python train.py --router_score="softmax" --head_dim=32 --init="normal" --lr_mult_o=1.07
Below are experts of layer 4 (counted from 0) of a mixture-of-experts language model. Rows are named router (the router's row for the expert), up (a neuron's input weights, with its number), down (a neuron's output weights, with its number) and show model dimensions 0-159. Each number is 500 + 50 x the weight over its row's rms, rounded and kept within 0 to 999. Numbers have three digits each.
Before each expert's rows: "gets" lists some tokens that make up at least twice as much of what it gets as of all text. This comes from a sample of Wikipedia text that the model never trained on. Tokens count by the router's weight.

# expert 123
gets: "ow", "ast", "ick", "ok", "aw", "ank"
router:595466462478559523531481531531519515463438595550502583501552557514578425458468599545520398497412424478508453502551461465481555492481529547536438424423513612458468463507557467508460492575508479542473518494540477487537463417508409568522523438513563553511390501512454540442545601501569429476516526461530556519545560480445494420496447452479533505524475433457549413540477491545438466512349560520553539522581514440528473487527524482563491504425384542465398495559460540535529434489555556
up0:497555425523541414443536491495467530496553533558521501537499524440495440546484420492591430614496528659569465406467493533498544484489483596511522528497537579523427507526447428448485462479479539578491587457443495488530450594419433506477432611520488497454505536600521446512492498508423470479548550561523444442487504448474456457519468445513550586503500456466437458455562494496398455531500431481457354464502526454488513569502497413488542520461579524548450479511476493528499462622518592
down0:538450560545437362422563501504568462503499434538439477589464492456522599462521446479546533553547562542421475405514553522546583534546538489459479535471493552530446575570582535569539506453494467572481451512556515458429525586455454415545530483549679495486486504475464474446478592479499423482510492524526463423489524514477431499465583535526428446463519518411496461387436485437491558581548545556493475481496503486465516501481483520464414478502535580469504395494550518580458449509484545
up1:469529453390504504549513497473509545441582484448482498579464505515441433485494508455579432538484555444474578474440600506501385452475511445523421495482502443467470503482490491449508546476488536438548432500486481590601551516473430608527508512473575498551564507565458485607417561592382472565556437532509488523521512371477474540466439508510466480556555516610525557459521514533548461566535437534536522507501541548486509500484439529455425506463501450440492378516419563554426586518569491
down1:548459512476587534443487574472563491524482548465523523417451434462435510568481455488559429480447571480449494538454549438554391513427545565503572543478481477454514597403396483511484456530505493494498476505442415497469552559467543481480455420538434467524527587554592499519519477525448535400565537519380474460413530500521597505463538586523514511377557410562513492433484547544495546505502488432550544546505525487506528509492552579500467496420432493561428558572595527408527494508558492
up2:518566563506581512495471459441435432486488555456471530498505491599457449532473484479491453540499524555437456560560415485559479498425500496477521492468533478503476534446478522473562509476520573501493536429490504480497511480422538528548494460572463493467496583517560458570491507466499535519563449471452461537449402327539528571452502479597533508644521521542500455504511359615523525530477457511399509454516460394575578483447467499595529472480454449490496510482469565604424373482570526
down2:454415500520626512531466518428450539462514457521437560452516557566501523539477526513569559521417525495467466460470471507519458338554496537416525506473541399490528496551520471491507491486556415500578575511467427494557492524472468560506442570425401472484451552565541501429501401489479485508560491479482495532511453498572537436504477428561565476482514428430498551487521523505543525544501434464408527590540583604573567546538510449577541549591548462458562485442462483429418603451505524
up3:441595419485489418568556450478486475467439552508484519526542487459410421482489526507540521400457458527548505413543552576506470454502440561552555484520530585395487427546515487501519576557437398480555557409557554442528553523539545579505465465467592516529432570451554492485452514472568534489450479587517466503465580500562438561562513460459515458627529520523475418590568546483510553439539409422485391495450515486502476445456479532540525441511436538435498502554454451513550481503480447
down3:516391447464532471506505525408529508493544459578533500565524483440501527493472541502530582563506508529575480543438441367577547573484447594620492452589425447544448528529494553430498498456467435487477392484494530575553420496497537506571514452465502515463511472501535561586538535432472400516552570471446592567467539493467524547523528504593573446487473411478488556391532411564458502464511498453465439548472543536533558481512495467489564437413548487498557460452571514551515509492574557
up4:542498557520482518531502543511418567374534530504490535488478476479494432441485497490489570500571585412581470537467552416510541551528459404458532611511534504415549484480469549531505543571512455508532491447467499565450443493575563439495481505495491418492508440510537465589497529455531425468436551507633507410548497467477513457502573551533493512467491535508523510492405401483558486534507375434568560561511624542530495492523496553552392487586464458515540506501513577496577375526429484
down4:497525454527503493536519438557525526394523563456447481569519503455541423455544485474472479449479492487521475462454502516432561448612530518473536546481441486433482517477497614425642565481492465460467554490417548515564430478497533559531485538499621537503504482443453534501640469401526417498496485525491463541577563438586436598524529390461497446560504472497539461493407537511546483515470534486444414484628523570508557417563511466502457477478520589489460495536481475599504415485513476
up5:486448517447555452482482503518476501523485400482490531528509485515531400414564418521484483483513508634553576556462470476531446531456475481440539568471440436490491466565439434635601508538560442466528476527455547441525397410450498431482461550422575524568454452448565486505513508464507514440526531470487533438567527485500518533557565466588500447441449639508533549449466593529539473547496482506528497535485503464440410604579486584418551484580533515492415505445526470524458529554515453
down5:512479480506423522476520470470543564445499482410449438484396474477576596672514451474488430558569479533538500546435544584501522548474484454497488571467420530528529477519541413515568468618408483498562486551524476452454480491525486471509436593499473445387491444548410422527519446612473529473448532544510473468416510552454490539451539569407540538443520457404424530520481523417523555447437550465555555494503454470417504503486515498472538481523486462482461458473515529536566462407564490
up6:457592516541603452461547459548473525494484564571441506425497514425453572518444436501441507467473456575511480503575488592438456578405619510407509607556512498410506538594527550556359479543513548517448492523463500383455459490521580523481540464536491459510486450407442550476490389476533530430458500511488448460503516557527437472464546609505514522544527536547568515506513498493526622480442492453426473483548566516504487558483489550449537595491436497476519553456470440518450457506528499
down6:418541495447569485448516440504480555448532498592431452557479409496510453479485580460437517480593456478476461529451450406545409458418520506439554474513572523443444467552493440550434454411430579525551511546541519467488496512483461553591500532457556473463429575554466529468500551573507527523484491492490421576496513436506490421405461581564456473456402465502600513491512519487545546502501424551520511466533607449507558520551429504550605462510597439476584518486571530472529514475422417
up7:505496485457466495551491470596546504588524483539500500414415478509527426463449518585475485566545573537457544557539503586510492431334579428522488464492497503475478587466449485483440451504483577421525485517590484483401558453539579489500415551491515528441467498483477546471497468517492396419506512422534482526537483493448520427412488521555528442489541486510532472507511572462553521481520455472529421563625428499495453513524366477538492509534500486432477458573590516445502645521492592
down7:630572437558549553563560543427493561430556425446448496580535532500490520501515535532500477508510457490536478442479556521485544505538473404476607516524554521473513484569485488549474499471563541567433547533462527466530489540460484427470605424452464472568450498472494505412396501471514448473484506456391496458561562503444381490544503502479554515431510486382506506528508538482512510538396457424464452574511447409478505541453506513495463553554467573581489443434433457598457376537571500
up8:427548430460630469484494496471522436537550552510618506510451575522504496494462537483421488610573441575550534543445594443536543529592594454501470507502615513401439465403576467549487563494416604476487517535511457535515533433456498512510453453521420452472524548479479538511429372564545462520590476387506439481582409447426510474489466513527551483497520499504471507591469477546478520509474452504484416495605540522517512432470401516534479506466478443474498487484512468520500457473516488
down8:459428484529496500476524521466455561503479495516485483527602484549514456573549508437555441503454533504478485400455526536463555453555492504464596579558560493492464429466544501519534567465562504491472578510534515476499487526427521576442492577490559471433501463403500499493524408466407497491446515573466493511456551394539500498443479495490429586585538533369531445531478535368525507424479387502507397608528443515460486483486423477536381582569468440561553487565543496471508510560591507
up9:509578514481551506406539413518556459553479463509537500554432463461390493555479496531504405435492494547447537511553531406481557503399514463504457544542557433526434407505508547505500517559500539464514563524585420505434449537495525475400437450472471460450459506557533459467510538451496446556528521484600497428510494558473511399484551613602446486549525487498571453520526481477495483493511486546567505436401516476544590631376471587571535493494496470541422475576570584507502531486503466
down9:577517575460548489457499440494530476414501457519524556493555553427575437401591558500400524498590500513444547526516475435530501524524512610458628412562430519531534595496456528490538488507427460421466469457450417580523516496524473441575488442496568521536534550531512518483515536475476489520584490449526520518551545624503525445527519458510533466515443514523531496621465507588518581465490461467459400455473433477565514490576529437476582446474395481535498420454532500551460590432490505
up10:463487460477552539475548501565533546525474477592484465542589503502512543517486460472415443466508435408555539411488539467422454477509548497464520496548527460475473516567563432589457501502485527561447545666511543540521466532489430553511488527483461497476550635483432506467473483489575551481482516535511505493471466458467475422587501527438553512476483494592544509556461590444495626453451486476435413460532539531459461515482495590466470646441526383473539384469436495469616521497491481
down10:387535558586538499500533593475498513526463541441352552452612536502558573549505483502453575491499510435501539496514589376416446480505540449420414551524511526488480613463492446521422446494547497538555568527446481532483453499452464482481458523478482470389506584548545459515489496429434550439485444560546495554493436502509455483504467423465508589516475539516516552436576498424518539504525502532574565526462495586449451574407484504458486477537541423582485514500496539463537495447556606
up11:509510476490433498492496563518588456523528524498454466582495475434566489473535501494518506533473526472459493501449498461445578492477524530407542493534461558566394459419494501477431532513534465486295506436518476565476475433492437486567488452585488516491498625552548501583535511475471471464408455545556539505492377478483478559422557456433605432548509457535523499498532465547503500499444529488508630495500518511492564557461524537574474557619602486581441544566503504460536432455423541
down11:550448485457417458487548500529446422518496550408623509451430481479478523500440402460490483492570517554476413432461509479506492461505529449523555585398480588425504532518456502480458467520510485554543561475430598392450486521500576517492481453540469584489510500478412402544498498493432483471453543508537475450370494506536541563439583603484450535528512498405465583585460559493507495482516507591587568426477499524468500416534572533513551439432582588515458551519474506521462544525527502
up12:541399475451546569522493564478492658540465514383495490555442455539483483392518505488427528570474460414511514456585506559517562578500404525437514478528450468557583520507509449521583426523560536520540446503513543533430473487391508539524447555561444454470534475469435518547497608543528481479431449504425483503492545455532520456485461439510579483564598482487352606492507529459466514534447444488484560543526484484525628479478576456457526475438531492533480467531495558529536528435489494
down12:509567448426538518399500561455497482471491456527459508461423440467480506382488554456496478459402524490587523452525490481550480473564618556533351465549505508505514404493454554504452476519569443516496510472492468547452557503547428462533576553518577567528391579574538566486629563474546441532532518488493557602492527548550550535468502414504447521436470525565610439469554489532454507504525478418490517509507516450468488493565494530438530524480555508482480483432585537580443494486389528
up13:622406580460514448480516509503609560549443428456516399459493368486460494426429476523536498557476509437515536493427523472419512519625561477456540433490478336500548424477483503520516551525575478545551605511546514604574499451495516417534443471558527498542502472556514544470554497528487517530540482504488445428524495531575557468503495521501546538478516532535532536564470492433523475529494583366500513595442485501435490525463497486499379494537516515418443531488462519458581538473498527
down13:529470617578481488474574540422476499472593495435572460473606475448509543599511401564471420431515518539447441463518450531411562495453548585560425502489547495573462541512509551500529531463472511470432399551621536391508469523530494455552456560598559495446509544590381489536528507465462480379499438463547476462494515465471447529543550582503437512514449469470526443527432498510506494440446529462493594436488539502516487433558518495440495460497502474530451474501474548526533502441512397
up14:559502557475611490455490462514530515496440512495500467478420549487460463524485499468502480603553532571462485555492533487543536539418561505545528487571482483514506512500530657476404488536425453441559414567437503546408465567575493609446435533454455515469546452530464441593495463557549407497606556407490543546447394561603523442493498566507515549446593523506485493474433463522502498449517545534475448547531565494488598453453405525468546571477448533498441544513468455512409493486490508
down14:586537353482622429456491454504596440558535562544545558610412396475546482546488496490573499545533549477541500550530397570591546537517481545444435469496528533437493411515464470516470477467486459555492525512518510506476490502563497462402594539476444505519456464451503570532516457516481515510494455488389519507437598592512563429472446484562529501516528563474464518450551500462467474562428411379511542554502487472398549515425493574534554472462484518471425519483463531521429452496500518
up15:590461369529467507508409484480412542397488491535549534567536503472452556544617496477537528440491493471521549501562488551418397416515582596596458492497538523478519499553497472556466552473453575536488515500479476522550488416500526475447486467506438529545586503481404460519535503463538589535435589475486534474531496465569544413473498447479519477442543588603571518474507488457483461411471473580524483525516522447432502475570498520435614445475537521447558461522521481506644511477500411
down15:511496505506523549559473528429559510575521533517506515440408514415559457489563533451459443501515618453582400513530438564555442494527507520475463505507568544467473380509538468485576495519519482481423399480520498553583485425573524390405525482477559464472519563401543521452521472408442530442494501511537523465459501463447552531502551531502435505556542550460498530493551505592505588598489470471522337531582511457429573486425497466520546460506457444480458512528543454490487466562585587
up16:521542553523492461405554564493487564471457488533535556490469510560401481506517421557400502494407352475502400527568594498558517497487446497633473555488517513490511523469438442581386555430572492456503516514565508528440464533473548564466445464488419441408542519542432464537535547570513457486446570453430576487542502505529499500497477545583562410473424502545511586440536465574419540444488477432428498475469518498505488570525558486524518500523492518555436536451468578530582536462529535
down16:442437483500546567537461522514443563562513475518453557528548435578434530512499532443483458530480539444495489506556490552443457504416513544464491548422489439482472572515426415398414467538433454538588392394439523520617620487475508525435497543487490455543518464492518562492531527531389487559516486490532536549426428528468508516531480506536510542520542540562448576565556491454552609464596481517542501504551573486552546537427422497455504557349526450563444521497492469426442496508456513
up17:550591510520496502533493429403502525521510526485573408555501541478524384588509400507439442505415455450484467483531505526452429497476537542566517504495649553507476446439427505435488539469543505469457512485527495524515395471491557490491460481548537418464545460564493398572495413556511509368539478493408458368526455505479464470531463468463465492468540572565466536429523561519508500594497536541558552493483574441501442590534446439491474413560468577424528470566523562490507484503467553
down17:582464468494481432422460558500529516461438523610510471479511441489545498554590480529585516564384545476472532596450621545479491476611510508499471554516508485581502478558432573497465411427539526460502468461500503502486346538548506482621452493551529472522530371534437545402473540487487513548515518499498443382472563597569561466480462504444494501499480518489528526456502474509480476547441484476522548476534463404408503390512450525530537541544497516530546591448564440482533464543513506
up18:448507350455441437515520445479503608520540569469412520539436514458466531516483548473470474541434554502597504486498517540466430516468502523509421502466378528581498484504509523428533530437520535505515442519493573509582499531493497538477455497480518597513521547419507531541396443446485633477601366530446491504533570573476469500576479455476485421545529511555491563536530550487455490437379558509492495463513516415537546531495581537467560429499431471488432435499550539508596538506548575
down18:461515554509527471575572432510552498452553416479531423508514506332537420473577538529476458430497467491477448463608458437493490491515480477571572570448446569493501532447497487490501439645383550447387406519424477471497469513505484500563481508540510537499580544525404414491518517566480595529422489500552437570463550408480490514472557568487509493465433517453493491592507527459530538545490555524603461537498576516584513510495500507449519432519475459446445551445516485564521530538446525
up19:452587586407442469468538563529548533586497551448416501556524585534382498537456461520552479472438511522593467577553495421569471452452501552476439447578453442590542421504471471570497510495429418491501518459580492540485514524490444496494470514478534450445546527530516526485545467489492422588510443537435521518563557486409528465513542542389463558466414545546493514467475527564508461463507440544567645461448554453567585608519542457508423531521532471510511495423453483468546560475520489
down19:519479519520519514445428525444498506418548475456545471512479456477553532323448430505478496507555543539433506507527473478492549526461537480517563498469484510500493535357455519557497488426416502505506498539543540416476495503594551493628563483527542497532443473522433489485372479541559510464554513431455486482698506439557456544462485498486586491421487508510431516513452448538506530464442554544523494528447500509535430535549497485434558507567459572556576419532496463584496530443417390
up20:493512561390484557479427623448533512442446444440486516545489489503511549443462449531517475502525549577522530520470432515469479526616551400449473511512595499464477447509457537464494451520455539529479515542468456448537524449486473405496563621501477488523582417465468434458500458424473525438556428579534441388487455424480490510524463576500437483365485632475426446433500507532494457603554559515581523540465547517485500478556482534550498539582525575472502506509504452529473412512551428
down20:488479523448376567524455462495558443491491507477546403563478432476461475554547539393541424465469440499408588546487455548483550560464506550495496460480494460534499349410538425487480534588470566509437521503469410553573538507504428488475510522529489541569520501445515521563540498520598464477522521487509526524421457543487531451494479472451500516462425476418459493554529541497504490515457633548596480543537457544479507546434512580584539566612599492480512544532494574402496568563514432